From a checkpoint of a small mixture-of-experts model trained on Wikipedia.
Size: 13 layers, width 192, vocabulary 32768, 43.1M parameters.
Experts: 128 experts in each of 12 layers, 32 GeGLU neurons an expert, 8 picks a token, a softmax router, a shared expert of 64 neurons.
Training: a variant of Adam for the experts, 289M tokens.
Below are experts of layer 10 (counted from 0) of a mixture-of-experts language model. Rows are named router (the router's row for the expert) and show model dimensions 0-191. Each number is 128 + 24 x the weight over its row's rms, rounded and kept within 0 to 255.
After each expert's rows: a language model's description of what the expert responds to; "gets" lists some tokens that make up at least twice as much of what it gets as of all text. This comes from a sample of Wikipedia text that the model never trained on. Tokens count by the router's weight.

# expert 15
router [122 133 154 122 132  85  84 132 165 136 142 150 139 117 148 122 100 144 103 153 143 142 117 152 114 194  91 138 163 106 147 149 150 183 163 132 161 182 133 150  84 112 158 109 129 119 131 132 110 128 136 111 156 118 107 142 169  77 144 107 183 125 179  93 128 135 100  93 149 133 132 109 107 146 131 130 119 139 128 110 136 121 132 113 149 126  83 116 162 131 129 154 123 131 108 116 141 136 118 121 167 145 141  95 127 130 141 128 173 125 140 138 209 111 141 173 147 188 152 117 153 112 128 124  77 110 149 137 112  89 146 128 113 142 110 145 154 134 114 131 122 115 150 138  97  83 120 138 145 101 139 121 135 129 121 107 104  83 137 137 119 138 108 114 135  78 153 132 157 121 148 137 177 149 154 141 127 101 136 157 109 124  87 118 152 147 167 168 147 146 162 129]
Colons after infobox field labels (Area code:, Intercommunality:), plus first words or pieces of proper names in sports and place lists, like Saint, North, Memphis.
gets: ":", " /", "',", "°", " North", " John"

# expert 62
router [ 82 150 132 112  97 163 125 127 123 123 127 134 116  92 149 131 143 137 113 153 130  71  91 141 128 122 106 155 138  88 202 137 137 139 132 119 117 148 141 114  99  99 107 109 147 131 122 120 115 154 157 100 121  92 109 164 114 145 150 141 163 157 134 122 142 114 138 114 120  91 131 148 140 131  94 139 105 140 129 108 130 107 145 136 104 136 130 132  97 136 165 117  99 152 122  94 103 113 145 108  93 185  92  77 162 118  87 149 158 107 193 104 152 146 122 130 136 115 146 127 140 156  75 123 148 114 120 109 156  90 111 123 117 125 117 107 142 114 187 164 129 121 162 118 126  87 111 167 112 101 118  71 113 136 128 118 149 122 139  99 120 137 141  78 101 105 158  88 110  99 153 122 120 118 128  95 153 101 105 187 139 168 104 126 152 121 142 162 142 133 135 115]
Second and minute marks in geographic coordinates, like ″ and ′, plus articles the or a before nouns.
gets: "-", "″", " the", " (", "′", " was"

# expert 13
router [137 133 148 127 103 145 118 108 146 146 131 128  98 159 107 165  49 115 156 119 151 168 142 168  87 115 115 145 135 132 150 125  87 131 110 111  88 105 165 118 147 116 140 114 105 123 117  99 155 133 140 126 189 144 149 119 129 149 114 158 129 120  98 136  74 154 120 134 154 143 116 138 125 130 159 132 125 140 148 123 107 162 134 128 121 157 138 144 163 143 107 125 164 121 145 141 123 117 144  96 105 131 113  85 138 115 192 113 137 127 146 128 121 172 126 118 148 125 106 145 145 125 107 123 131 125  94 120  94  82 128 110  97 141 176 124 113 172 118 114 119 116 134  94  99 202 144 113 114 119  89 131 155 106 108  99 182 139 106 106 103 103 128 151 150 111 127 140  94 128  82 149 134 102 133  88 115 143 136 145 116 108 147 144 149 126 105 170 188  96 178 143]
Line breaks and dashes that start field lines in species stubs (Authority:, Genus:), plus minor-planet terms like JPL, MPC and the phrase As of.
gets: " and", " as", " is", " was", "/", "-"

# expert 6
router [154  69  96 138  91 126 168 136 128 127 129 133 129 147 169 107 130 151 158 144 107 113 160 135 106 142 129  90 130 152 140 148 171 150  78 113 164 136 154 164  99 158 159 151 151 137 113 123 170 127 150 128 158 121 168 161 114 129 140 103 109 169 118 139 129 138  94 115 101 125 133 154 119 109 159 129 125 140 160  95 135 115 142 153 147 145  95 130 133 146 155 132 154 118 131 107  94  79  86 124 143 106 131 175 126 175 125 109 157 122 141  96  97 108 132 135 102 117 157 136  97 101 136 113 114 123 120 178  92 107 160 160 171 129 108  89 135 137 147 158 101 132 159 123 135 105 126 144 100 134 146 127  82 130 141 109 124 135 159  82 138 160 140  85 116  98 129 169 116  77 132  88  91  92 132 134 116 121 152 127  94 122 120  89 111 119 134 165 137  80 126 118]
Determiners and quantifiers such as same, these, latter, rest, least after the or at, above all "at the same time".
gets: " the", " or", " to", " and", " this", "th"

# expert 29
router [137 138  85 160 149  76 145  92 100 144 173 140  78 111  87  99 126 132 128 116 137 110 116  89 130 139 129 137 173 108  99 189 166 127 117 118 149 122 157 142 149 142 120 126 146 128 130 130 120 187 120 139 117 106 137 138 141 134  95 144 120 153 126 118 123 116 138 133 103 192 121  94 122 141  91  98 130 123 163 145 171 117  66 129 120 145 112 109 175 153 110 104 124 116 162 117 119 141 124  62 144 103 120 132 110 143 104 140 136 143 158 152 130 143 140 115 124 122 123 138 122 139 139 131 105  86 128 136  92 151 149 106 102 162 158 116 143 121 127 108  78 108 149  92 194  70 105 158 113  76 129  88 156 119 101 121 121 122 126 120 150 126 143  85 125 139 120 107 155 113 112 107 131 106 124 119 100 109  95 115 152 106 124 138 117 141 152 166  92 129 135 154]
Table pipes, line breaks and infobox field values or labels, such as Position: Center, Coordinates, See, plus some function words.
gets: " |", " on", ";", " to", "==", " end"

# expert 45
router [122 108 134 133 120 159 120 122 130  87 129 138 116 136 127 138  80 141 133 139 166 121  97 106 162 119 155 126  99 121 109 154 116 122 115 115 146 136 158 163 158 121 105 132 120 153  96 101 133 160 125 169 184 173  99 112 123  90 139 153 144 129 112  63 128 114 139 136 157 156  74 140 128 144 134 110 122 100 124 135 148 136 152  80 108 155 111 108 126 117 114 104 190 124 157 163 118  78 104 110  92 152 126 108 121 129 113  38 122 142 144 124 160 138 137 107  99 118 113 123 149 125 162 125 150 147 133 130 138 135 112 138 151 124  88 115 153 151 167 140 141 167 136 104 133 135 136 182 127 103 118 137 100 124 125 115 130 111 128 103 173 117 111 172  88  85 130 135 135 127  70 103 134 132 151 147 103 136 155 134 160 104  93 136 157 151 127 143 160  98 165 129]
Pipes, plus signs and dashes in sports and results tables (goal difference +13), and into or of after motion verbs (back into, out of).
gets: " in", " ", " to", "\n", " into", " +"

# expert 21
router [168  99 127 145 145 128 131 146 105 129 116 152  82 128  96 117 140 127 124 141 137 142 136 138 143 137 134 153 159 103 132  98 116 172 111 102 120 124 152 149 131 115 117  94 117 112  77 128 101 111  66 101 155 140 130 142  60 109 150 150 119 129 144 158  97 170 146  86 126 152 128 113 145 188 118 139 118 135 175 136 142 133  97 128 123 130 178 126 118 127  96 140 139 165 154  88  89 101 146  72 151 124 140 122  89 106 101 163 132  98 128 133 104 158 141 116 112 133 111 143 110 101 135 126  89 133 123 125 147 161  93 132 118  98 176 126 126 134 144 155 150 104 100 119 106 141 142 181 103 101  90 113 122 150 136 122  79 125 141 123 106 141 127 127 124 122 103 107 107  98  77 145 105 108 151 151 113 116  96 138  76 182 116 142 149  98 127 158 113  98 145 104]
Main verbs right after a subject or is/was, like flows, located, consists, made, went, plus the ^{ in km^{2} area figures.
gets: " is", " to", " located", "^{", " are", " made"

# expert 10
router [118 110 143 107 154  78 123 141 121 118 155 100 148 170 144 114 146 108 148 146 163 135 148  99 102 119 157 164 117 134 135 128 159 137 118 114 137 128 101 130  71 139 120 154 140  97  83 104 127 132 156  98 122 120 108 147 165 119 139  65 137 118 128 142 108 189 159 125 129 144 158 111 124 152 114  75 131 137 150 165 163 121 134 113 141  90 134 164 143 111 115 114  56 114 144 109 119 137 140 123 142 156 101 150 120 102 128 148  91 119 103 122 146 168  82 143  99 143 139 120 143 153 148 124 120 181 132 134 122 165 154 134 118 158  87  85 160 144 124 138  98 108 128 114 121 133 139  82  98 109 163 110 150 121 134 141 136 151 146 122 114 148 126  81 166 132  83 127 163 116 134 102 126 148 171 127 145 158 104 127 156 192 123 120 149 150 129 120 104 145 130  82]
Pipe separators inside sports and statistics tables, plus list-item dashes, born and line-start tokens in name lists.
gets: " |", "-", "|", "=", ":", "born"

# expert 27
router [143 118 169 159 155 159 159 125 139 107 156 177 154 123 127 159  91 116  98 139 147 120 151 132 112 134 138 103 140 100  70 122  94 138 134 126  96 106 175 110 122 128 147 138 153 108 115 109 119 145 114 109 116 103 161 141 116 114 145 123 150 157 174 117 144 124 177 118 145 140  93 132 140 105 127 106 124 115 174 153 133 159 128 130 115 138  70 136 101  91 123 138 127 135  93  88 110 131 144  78 100 136 156 127  78 104 121 139 121 117 106 156 156 114 105 145 157 148 140 167 150 118 149 131 119 134 133  65 132  88 106 137 106 145 114 110 140 136 110 142 111 127  98  94 145 100 156 148 104 150 136 124 126 181 130 133 119 113 118  84 150 155  96 109 107 132 135 107 172 121 101 105 103 141 184  66 120 130 165 157 124 124 140 176 114 154 135 171 124  91 128 118]
Prepositions in location and route descriptions, like of, near, along, with, from (junction of, north of), plus road and river name words.
gets: " of", " at", " with", " from", " on", " along"

# expert 44
router [133 139  79 138 101 163 110  66 129 156 141 115 118 108 125 144 131 126  97  72 102 143 116 126 110 137 136 136 124 121 148 104 141 141  83 166 145 131 120 132 129 139 146 127 128 143 121 107 149 163 137 137 116  96 142 160 105 101 149 139 101 122 106 122 147 137 158 123 139 151 126  89 115 165 105  66  94  88 103 146 129 100 119 167 141  83 137 103 111 139  97 117 110 133 155 177 144 123 123 125 146 119  86  76 113 118 104 145 124 166  84 140 105 117 157 120 118 140 133 132 204 112 137 113 152 119 134  77 117 146 140  62 122 125 128 126 128 124 118 125 159 177 144 122 130 157 129 112 142 121 141 138 115 122 173 138 136 160 138  99 106 128 109 130 100 100  89 161 204 139 153 175 138 149 140 153 123 142 141 142 122 130 156  95 120 133  81 125 103 121 117 129]
Periods ending sentences or quotes, including a.m. and ")." forms, before a new sentence or heading.
gets: ".", ").", ".\"", "\".", " on", "=="

# expert 59
router [154 156 140 170 141 149 160 112 120 155 159 124 142 155 128 122 128 119 101 103 133 149 103 143 138 109 100  95 124 123 126  99 115 108 126 190 164  77 152 164  98 123 134 138 118 132 131 108  69 130 151 150 158 147 119 129  53 108 112 146 126  78 137 139  95 128 139 149 139 150  80 148 135 166 162  91 134 124 142 169 172 150 108 108  71 123 164 107 143 142 119 134 121  82 141 162 117 108 129 114 117  81 110 121  91 116 135 146 129 144  82 146 110  95 130 103 111 147  91 155 147 131 153 142 160 123  69 104 125 143 108 135 167 104 132 126 113 165 111 140 104 126 160 117 145 139 110 144 103 159 102 137 106 129  91 147 103 140 135 155 164 130 108  97  92 150 147 153  93 126 122 110 107 124 144 137 110 120 124 133  87 114 127 143 158  87 129 120 152 119 110 125]
Prepositions and verbs completing a verb phrase in prose, such as aptitude for, how, make, give, set up.
gets: " to", " of", " in", " for", " on", " with"

# expert 40
router [116 126 138 139 156 131 153 143 117 120 186 147 157  95 143 106  99 141 111 162 134 126 156 110  96 109 101 121 164 122 109 154 124 140 155 124 157 101 138 142  72 175 136 138 122 125 142 115 140 118 170  84  85 163 150 139 150 126 144  67 142  71 159 126 139 163 155 152 146 165 149 141 151 105  96 105 121 141 126 114 152 134 133 128  95 174 127 144 130 133 124 152 108  73 118 162 116 117 174 178 180 106 124 154 132 126 119 116 122 109 118 147 125 154 114 144 145 117 118 115  99 118 153 113 176 135 126 111 120 157  88 146 135 157 124 118 131 145 135 147 123 120 160 105 123 113 162 162 135 130 157 104 100 139 149 121 132 167 104  94 121 152 170 141  80 147  99 155 174 125  87 102 139 132 121 129 124  80 142 115 157 145 151 130 126 150 145 113 153 173 119  99]
Pipes opening table rows in track and album lists, opening quote marks before song titles, and pronouns like it, you, they.
gets: "|", " \"", "-", "===", "/", " it"

# expert 22
router [113 143 140 126 168 125 102  88 138 104 179 146 118  98 159 119 118 114 131 159 137 127 106 103 132 188 194 150 166 152 101 151 131  90 144 133 160 111 144 194 121 101 131 171 124 111  92 120 108 131 181  96 132 126  96 126 141 103 160 130 104 165 168  96 139 167 165 104 136 114 138 129 143 130 137 102 128 156 159 133 152 137 138 117 125 142 130 156 111 112 127 102 126 132 114 115 157 117 108 108 153 134 138 162 170  92  97 168 152 156 109 129 115 147 148 113 112 170 157 136 156 146 122 134 121 143 115 139 158 104 122 119 101 100 124 118 120 162 127 169 118  92 161  87 143 113 126 139 161  96 157  76 145 144 139 131 113 127 142 136 162 128 133 100 112 118  92 118 166 136  96 102 156 174 120 138 118  69 117 163 101 124 150 134 121 146 148 123 111 136 105 130]
Line breaks and connectors in sports results and record lists, such as breaks after goal scorers, to in Promotion to, and coordinate markers.
gets: "|", ")", "-", "=", "\n ", " \""

# expert 50
router [ 86 155 116 147 139 179 136  90 112 119 135 127 100 104 139 125 156 121  92 152  92 137 131 135 114 158 150 101 125 139 154 102 132 121 140 141 126 150 139 119 105 112 138 101 144 107  79 130 138 102 153  70 109 114 158 110  85 103 143 129 156  60 147 152 194 133 143 121 109 122 119 156 148  98 184 114 152 109 138 107 128 133 137 145  70 115 136 106 113 164 121  98 128 114 120 163 143  90 150 100 139  99 107  92 132 143  94 145 160 126 121  91 140 128 156 152  96 102 143  92 148 120  99 129 102 128 109 130 178 110 157 120 131  93  95  97 140 111 161 106 116 120 157 110 139 117 132 136 145 141 139 104 125 124 136 130  91 135 140 102 172 110 104  99 101 102 127 105 188 116 129 126 101 145 150 153 136 125 114 148 142  95 141 159 172 141 177 112 146 148 112 154]
Tokens in match results and dates, such as score brackets, years after between, and words like after, when, among.
gets: " the", ".", " of", " at", ",", "–"

# expert 20
router [178 151 119 170 131 108 140 134 162 119 135 158 170 130 120 141 110 148 105 110 134 132 105  89  86 177 130 149  98 130 100 135 114 127 111 105 149 141 122 174 130 165 134 144 142 122 123 139 150 117 186 140 107 126 133 102 117 151 115  96 115 107 126  91 105 139 130  87 150 142 138 118 104 117 117 109 120  62 108 101 185 158 131  75 146 125  95 107 125 145 119 117 114 148 121 173 119 149 181 156 130 126 150 125 107 130 114 142 143  97 109 135 152 118 122 159 110 131 114 149 121 106 121 128 163 112 154  96 136 101 100 143 149 156 117 102 136 120 131 165 146 183 100  71 158 147 139 123 131 147 123 139 124 126 129 108 136 155 108 136 140 126 122 146 120  69  90 116 190 127 123  76 191 127 151 115 119 124 128 166 159 102 164 124 142 140 146 127 114 122 153 167]
Rank titles before names and prepositions linking roles, such as General, Commander, of, by, in Commander-in-Chief.
gets: " of", " as", " by", " at", " de", "|"

# expert 18
router [129 116 149 166 135 128 135 104 112  83 167 119 135 158 118 133 107 117 119 125 144 173 147 141 122 135  82 163 136 122 119 135  85 131 147 149  97 122 127 106 113 135 133 186 189 129 102 120 130 158 126 130 158 140 110 147 172 137 143  78 138 160 133 120 101 104 128 115 109 132 160 125 154 162  81  56 119 165 131 125 120 147 142 151 151 142 132 120 112 150  82 115 148 152 113 141 127 113 139 138 142 112 126 196 134 116  81 140 138  93  84 155 107  94 134 140 123 152 114 129 132 144 102 137 137 120  92 132 115 134 145  65  88 156 140 118 153 140 110  93  90 133  97 113 132 132 123 185 127 115 121 113 142 108 118 119 165 146 131 107  79 130 125 140 116 183 122 159 119 113 135 100 129 110 143 143 146  97 156 127 117 162 128 124 124 169 120 144 129 115  70  85]
Semicolons after botanical author names, birth years in squad lists, and title words like You, My, Best in song lists.
gets: " the", " |", ")", ";", ",", " The"

# expert 19
router [115 127 139  81 147 116 137 124 153 120  91 104 149  92 164 100 122  98 138 117 163 130 106 112 126 103 165 138 136 175  97 150 120 117 137  96  91 144 102 119 151 109 132 106 100 139  82 111 131 128 140 105 165 151  96 105 168 114  95 109 116 148 126 164 162 165 159  91 100  88 124 118 120 134 118  89  93 130 133 109 135 133 113 151 138 165  91 165  94 189  71 129 133 102 101 136 110 133 127  59 151 142 138 125 148 178 121 122 110 134 122 133 122 108 107 124 133 161 128 108 115 121 132 132 128  87 125 107 142 127 116 121  90 111 106 162 155 142 120 132 143  99 134 127 121 130 123 167 174  58 153 135 157 146 117 156 135 168 115 131 106 124 143 121 123 124  87 131 136 111 131 134  90 116 156 162  87 129 103 156 151 143 150 178 119 156 126 143 127 115  90 121]
Numbers, years, pipes and short codes (CDU, GER, AUS) inside table rows of sports standings, election results and championship lists.
gets: " 0", " 1", " ", " 2", " 3", " 4"

# expert 56
router [145 149 101 143 144  98  96 123 115 134 158 145 105 110 122 104 113 105 100 126 112  95 130 121 145  98 170  85 153 155 122  96 126  85 154 178  92 164 148 111 144 116 145 102 104 147 132 130 122 140  91 111 111 132 112 105 167 114 110  97 106 142 154  98  81 143 128 116 153 120 137 108 154 153 146 146 114 138 119 133 103 124 155 153 144 139 120 107 139 114 106 125 152 144 125 151 120  98 146 110 166  95 158 151 137 148 177 148 131 143  95 165 101 136 128 151 117 109 118 120 159 140 143 125  65 102 151 156 171 130 107  96 123  87 148 111 142 101 110 158 103 103 146 107 149 154 150 122 190 167 124 132  98  91 183 132 141 100 134 157 108  91 137 144  89 105  94 140 160 103 107 111 122 127 143 146 122  71 137 144 129 111 164 145 112 132 111 125  93 106  76 116]
Commas and endings of items in lists of names or nouns, just before and, such as Goldberg, Tucker, Banner.
gets: ",", ")", "),", "\"", "\",", "{"

# expert 52
router [113 134 112 139 111 170 167 134 122 145 108 138 134  87 116 108  91 124 114  90 121 140  82 152 176 174  91 133 136 201 137 177 142 135 171 116  96 120 111 128 119 140 124 125 107 149 186 146 128 121 145 116 121 114 134  69 128 136 122 144 112 113  78 116 124 120 154  88 152 130 123 111 142 147 155 120 129 115  77 102 128 109  97 120 145 109 143 154 130 139 126 130  85 106 115 177 117 194 116 104 152 103 129 142 167 124 110 103 182 113 111 126 145 159 134 130 129  54 102 111  96 139 159 129 138  85 116 124 130 110 164 153 179 129 131 117 139 141 168 150 120 118 141 112 124 147  86 138  99 117 111 122 105 123 144 117 112 147 142 116 132 134 157 135 129 118 159 143 162 166 152 114 158 149 141 112 118 148 120 122 136 104 168 139 153 112 107 141 112  92 112 125]
Slashes in review score tables such as 4/5 and 7/10, plus media words like video, press, TV, Billboard.
gets: " a", "/", " in", " (", " on", "%"

# expert 30
router [161 153 110 107 134 170 167 106 153 133 130 130  85 104 154 118 117 117 140 139 107 131 138 117 145 130 144  72  63 138 151 134 102 149  87 134 140 133 159 141 103 116 134  83 109 130 155 104 147 136 159 107 134 129 135 110  69 159 137 163 114  64 153 105 123 121 136 108 155 161  92 173 111  86 142 133 127  93 101 115  78 124 139 176 124  81 154 157 158 134 154 138 142 160 137 144 116 116 145 170  99 162 104  82 170 147 110 127 145 140 130 128 150 158 152 127  98 125 104  97 144 131  86 124 126 129 164 140 126 144 123 124 148 130 137 102 138 125 104 151 100 140 114 159 103 115  94 153 122 127 117 118 139 148 116 142 116 124  93 138 150 116 144 106 144 156  92  74 146  91 133 150 126 123 102 123  96 108 141 143 137 118 131 134 150  64 120 125 128 103  89 150]
Opening parentheses and prefix pieces such as re, un, non, inter, post, mid, under that begin compounds or glosses.
gets: " (", "-", " \"", " over", "/", " under"

# expert 54
router [107 181 139 107 141 118 113 152 129 137  94 115 116 179 172 133 124  71 153 126 100 157 139 154 100 152 125 142 125 154 126 135 125 141 151 157 131 131  89 191 107 127 102 120 131  90 141  83 133 148 142 138 145 127 115 158 130 140  97 164 146 163 129 160 147 125 123 178 134 164 129 100  89 129 142  66 151 161 143 189 164 104 129 129  99 114  74 127 141 143  88 132 144 151  85 102 136 148 100 126 142 125 102 119 118 134 108 141 139 145 109 170 161 139 132 115 141 102 195  95 150 125 145 121 158 147 132 119 140 165 153 122 125 141 104 122 111 154 121 143 123 111 139 133 142 135 139 144 121  64 142  90 121 170 131 117 130 142 154 125 114 120 138 150 171 125 166 145 141 114 131 147 116 150 121 161 130 140  99 162 121 124 108  97 152 161 144 154 142  90 105 118]
Pipe separators in sports and results tables and leading dashes in career-history lists in athlete infoboxes.
gets: " |", ";", "-", "|", " ", ")"

# expert 63
router [102 145 130 138 143 121 107 132 153 161 113 126 138  87  65 178 129 104 119 123 105 127  79 152 136 118 160 146 127 131 134 154 128 148 139 135 167 101 119 136 132 147 143 125  97 110 170 126 119 133 122 154 120 113 125 113 105 119 132 128 110 119 103 121  90 159 134 154  91 138 141 125 103 160 130 109 127  97  91 153 179 105  96 162 159 151 195 130 171 192 132  94  96 127 120 104 131 148 100 130  90 131  97 136 139 143 129 114 132 166 121 132 150 120 134 128 127 114 121 152 142 135 144 120 100 109 159 143 100 131 148 129 116 159 113 108 137  92 160 122  90 164 106 147 122 186 131 123  89  72 116 147 127  98 135 128 180 166 125 130 118 105 114 127 100 135 130 129 131 161 152 125 184 126 140 122 141 134  93 145  95  78 139 109 191 104 164 154 130 133 115 153]
Line break after a biography title and career words in openings, like professional, footballer, signed, played, former, before nationality words.
gets: "\n", ".", " the", " a", " (", "=="